Weights of a small mixture-of-experts language model, trained from scratch on English Wikipedia.
Experts: 40 experts in each of 7 layers, 144 squared ReLU neurons an expert, a softmax router.
Below are experts of layer 2 (counted from 0) of a mixture-of-experts language model. Rows are named router (the router's row for the expert) and show model dimensions 80-159. Each number is 50 + 12 x the weight over its row's rms, rounded and kept within 0 to 99.
After each expert's rows: a language model's description of what the expert responds to. This comes from a sample of Wikipedia text that the model never trained on.

# expert 23
router:54 56 61 46 58 33 55 47 64 59 49 67 69 53 37 39 45 64 56 62 57 54 44 44 53 54 51 51 52 65 48 43 35 47 67 43 42 67 41 61 44 58 60 66 60 37 66 23 56 35 68 69 52 42 72 43 56 45 55 34 46 68 59 62 56 70 35 66 35 71 67 23 25 23 59 57 52 56 48 43
Personal names and separators

# expert 18
router:46 50 74 55 56 51 45 65 37 54 51 28 51 64 47 37 76 44 30 53 62 43 64 48 42 42 38 46 23 51 48 29 57 58 45 45 64 41 59 50 53 43 61 49 46 29 51 38 73 34 50 52 44 61 57 46 51 58 41 40 43 59 31 75 35 58 44 52 48 65 45 41 33 34 45 40 64 69 44 36
Sentence-initial capitals, accents

# expert 2
router:58 54 28 71 44 60 75 63 38 35 65 37 35 51 54 43 56 39 44 53 60 41 52 43 51 51 41 35 61 38 46 45 52 70 57 10 58 49 65 72 50 66 51 48 49 34 42 50 43 54 34 54 45 69 54 39 59 66 50 42 46 57 42 49 45 56 62 55 38 54 50 42 58 36 67 41 31 58 67 46
Opening quotes, infinitive to

# expert 0
router:58 48 20 57 48 57 54 68 52 53 37 69 42 43 32 31 39 58 47 65 72 67 64 53 48 39 62 41 49 41 39 63 36 51 45 51 56 31 47 40 45 50 64 61 31 43 72 49 43 57 50 45 60 49 63 48 59 63 44 58 42 62 63 53 43 33 47 38 27 31 35 58 61 55 77 68 44 62 48 27
Auxiliaries and adverbs

# expert 30
router:57 42 43 57 57 41 25 49 47 39 50 40 47 59 32 66 75 42 46 28 42 41 57 55 39 49 47 56 48 57 37 49 51 32 69 41 34 68 62 46 43 65 33 60 68 49 68 62 67 44 52 49 42 34 56 46 54 35 60 79 42 37 36 50 64 31 29 45 54 46 41 60 32 33 50 43 49 38 58 53
Temporal conjunctions

# expert 33
router:26 44 36 62 44 44 60 63 43 54 49 60 45 52 56 45 55 48 43 42 55 37 44 35 57 23 58 45 48 61 69 49 48 61 38 33 35 66 62 29 47 44 45 51 68 48 53 59 55 55 47 42 60 51 50 63 57 54 47 62 57 62 66 36 55 60 43 49 62 49 22 51 58 52 41 71 51 63 58 47
Particles and object pronouns

# expert 8
router:37 46 43 39 62 44 79 31 43 50 45 43 27 32 51 35 53 43 60 40 26 55 46 38 55 52 57 53 55 45 55 47 36 50 65 70 32 25 38 62 44 54 45 40 62 54 44 50 31 40 47 51 37 68 44 61 43 48 68 68 28 43 57 64 60 54 63 58 75 38 47 52 51 17 51 47 48 36 54 50
Place and institution names

# expert 21
router:68 56 58 43 56 56 74 67 60 36 53 57 60 59 40 55 54 43 42 85 47 47 79 37 29 62 43 37 50 45 35 49 36 56 52 53 71 63 51 47 44 68 51 46 27 54 35 52 33 60 45 51 53 57 48 42 68 72 73 45 55 43 49 40 59 48 31 62 17 29 53 37 30 66 58 44 55 33 54 58
Preposition "of"

# expert 10
router:68 39 51 30 58 46 40 58 53 33 45 60 57 29 61 46 44 35 38 46 27 30 35 62 30 39 37 60 60 58 32 57 32 46 50 46 54 64 47 50 53 55 37 60 50 71 49 67 42 46 66 45 41 40 36 69 59 70 41 48 64 56 55 36 56 67 64 41 50 53 38 45 30 26 54 57 45 36 43 45
Year and number digits

# expert 29
router:39 42 55 50 78 48 55 46 54 38 32 54 49 38 55 58 63 62 42 29 50 36 42 34 53 52 69 39 57 56 67 45 56 43 44 52 54 49 29 53 45 46 46 24 33 44 32 58 59 59 37 26 51 45 52 48 37 48 74 39 34 41 50 32 28 55 44 50 57 41 50 54 31 58 70 34 47 30 40 53
Adjectives and modifiers

# expert 27
router:41 46 64 56 59 52 31 23 52 48 36 47 46 51 73 41 15 38 67 42 44 53 32 42 49 58 32 58 58 29 41 60 52 45 80 36 63 33 29 37 43 54 39 58 55 58 48 52 46 56 44 51 45 75 50 55 52 56 42 33 68 40 34 42 47 29 49 53 41 41 51 67 78 46 44 52 36 57 49 51
Conjunctions and sentence ends

# expert 20
router:29 52 58 51 40 37 63 38 47 37 52 48 67 47 44 43 52 69 58 47 46 55 32 73 56 69 55 34 51 40 48 56 49 43 39 42 24 54 49 66 69 63 55 56 52 45 51 64 49 44 42 48 51 44 57 31 51 60 58 56 45 54 37 64 50 52 50 46 69 67 58 65 61 27 35 37 28 43 50 49
Connectives and line breaks

# expert 34
router:47 49 41 54 69 26 29 50 66 54 51 61 62 66 53 44 52 50 53 42 50 47 70 31 55 61 44 36 47 54 56 72 59 28 28 42 60 67 27 36 80 26 42 26 69 43 47 47 48 53 48 62 48 44 49 32 52 33 33 69 61 73 41 38 60 35 55 54 46 55 56 28 64 58 29 55 35 31 40 61
Slavic and foreign name pieces

# expert 16
router:50 38 27 59 30 63 33 68 35 72 57 56 31 42 47 51 36 44 55 63 63 67 50 49 69 52 59 52 65 54 65 37 64 47 35 63 50 52 54 50 67 53 44 48 57 57 42 62 52 60 60 78 68 54 32 49 59 21 37 39 63 73 70 39 60 58 27 45 53 34 50 58 39 40 33 24 53 35 45 37
Common action verbs

# expert 26
router:48 66 57 47 60 55 68 31 53 48 73 46 77 53 34 43 41 73 43 30 59 62 59 57 49 55 27 28 69 69 68 52 39 32 45 40 33 37 42 43 58 55 42 77 51 55 53 59 44 63 35 57 29 52 55 45 42 48 39 53 68 43 33 47 43 59 54 39 51 50 42 30 47 54 73 58 26 45 37 66
Name-ending pieces, prepositions

# expert 36
router:46 51 59 50 65 66 54 41 55 48 65 55 43 41 38 58 65 44 57 63 48 53 59 64 43 73 72 73 60 55 59 49 64 55 63 64 36 54 53 36 36 40 51 27 61 45 55 58 71 34 67 58 33 42 59 66 42 47 52 63 29 54 69 74 64 48 45 59 65 49 35 49 57 54 41 24 76 58 32 68
Season, team, media nouns

# expert 38
router:40 58 59 43 40 63 35 48 50 34 42 67 49 50 65 61 60 39 47 62 48 45 34 44 38 31 62 62 44 81 56 38 55 56 47 52 56 62 47 55 48 43 54 57 60 65 24 26 64 78 35 51 63 55 54 72 55 42 48 65 46 47 52 34 38 60 56 67 72 49 48 51 33 61 62 29 66 36 45 50
Year ranges and scores

# expert 6
router:54 52 67 72 25 46 30 65 39 42 51 30 56 55 52 39 21 50 35 62 48 52 41 73 51 51 64 53 27 49 74 28 60 42 37 55 59 31 58 51 48 43 58 27 59 73 47 32 57 53 75 44 59 46 49 39 44 67 60 65 53 39 51 60 32 48 43 43 44 55 48 40 65 54 58 51 57 45 38 57
Small numbers in tables

# expert 37
router:53 67 63 59 65 65 47 46 40 58 47 32 35 50 37 53 26 69 55 59 61 52 58 44 45 42 69 58 49 25 61 37 63 54 47 45 69 54 69 34 62 57 52 72 20 51 64 48 49 29 39 43 80 69 34 46 61 52 31 37 31 64 66 53 48 43 60 43 39 26 63 37 51 73 58 49 38 68 45 47
Clause-opening function words

# expert 17
router:69 78 63 45 23 56 48 29 43 52 52 57 68 52 68 67 42 36 60 66 36 63 39 47 46 54 49 37 55 32 59 43 57 45 16 69 48 56 71 57 49 52 52 59 30 66 44 46 47 51 64 51 29 44 42 63 43 43 60 33 54 50 34 57 48 32 37 41 50 41 56 66 41 55 42 33 44 35 67 54
Mid-sentence commas

# expert 31
router:61 45 53 37 65 53 49 56 56 66 49 71 72 50 45 76 38 55 41 38 66 43 48 32 48 53 56 39 22 54 49 84 65 58 47 43 68 40 41 51 39 44 52 43 84 59 56 36 43 61 52 41 49 62 40 48 34 66 59 42 69 48 56 56 58 51 38 51 41 23 53 52 68 51 46 63 39 60 51 32
Possessive 's endings

# expert 19
router:43 35 59 49 53 48 55 67 33 65 48 45 35 41 43 52 68 47 46 62 73 38 51 51 59 53 45 51 64 55 47 47 48 59 62 66 32 47 42 59 48 41 68 48 43 44 41 55 65 58 46 49 50 51 67 65 66 55 44 56 51 35 52 56 47 37 50 43 54 44 37 34 71 54 58 39 58 50 74 46
Word-initial pieces after determiners

# expert 4
router:71 57 55 55 56 53 44 68 46 46 49 36 56 61 40 20 30 54 56 42 50 63 72 46 24 34 45 43 61 43 44 47 62 63 58 18 48 58 69 56 60 74 48 67 32 30 54 40 44 69 41 47 61 45 54 33 43 76 53 43 33 51 67 65 35 53 40 68 35 44 52 45 52 58 57 64 53 40 54 62
Articles and determiners

# expert 11
router:37 37 48 52 36 40 66 37 66 55 55 66 47 62 72 48 59 49 56 51 45 34 47 54 57 38 47 61 55 42 42 27 46 48 39 51 58 69 49 48 32 39 37 26 43 38 48 44 50 42 43 45 41 45 69 66 48 47 54 61 27 54 82 41 38 55 75 25 65 54 50 63 64 54 47 73 67 53 77 54
List-item dashes, word pieces

# expert 9
router:34 47 49 58 30 57 45 44 56 67 50 55 67 55 37 36 27 59 42 43 28 47 45 65 60 42 35 29 25 64 41 43 69 54 69 53 48 60 61 55 43 40 59 36 62 45 61 44 40 54 70 44 54 66 72 67 63 52 46 57 35 61 40 68 58 73 51 71 46 77 73 42 36 68 36 39 47 72 46 31
Place and foreign names

# expert 14
router:72 40 53 56 65 43 59 25 45 44 49 40 40 54 46 58 61 34 55 70 62 58 59 49 34 37 49 50 69 35 47 50 47 42 39 57 61 38 43 55 60 55 56 77 26 35 39 58 40 68 33 42 51 34 58 35 74 63 43 25 25 66 47 40 63 41 68 31 29 56 45 43 48 67 45 41 70 73 58 47
Word-initial lowercase letters

# expert 32
router:33 36 42 34 49 47 51 65 54 36 60 51 67 49 57 35 38 61 70 54 34 68 50 61 63 47 24 43 36 50 32 42 64 45 51 52 39 63 57 37 62 48 66 37 62 56 41 36 67 29 65 40 50 62 65 52 53 60 48 47 73 28 49 69 51 52 56 45 77 74 49 54 53 53 32 47 53 57 68 18
Name endings, table pipes

# expert 25
router:52 55 40 58 36 58 36 47 57 57 32 45 69 51 58 42 48 32 41 61 61 56 32 71 47 53 45 52 56 46 40 58 61 65 29 63 38 42 26 43 38 24 50 59 20 73 75 59 71 53 63 64 65 50 50 65 29 33 32 35 43 58 49 36 47 58 39 34 53 35 33 58 37 44 47 55 27 50 52 56
Verbs and participles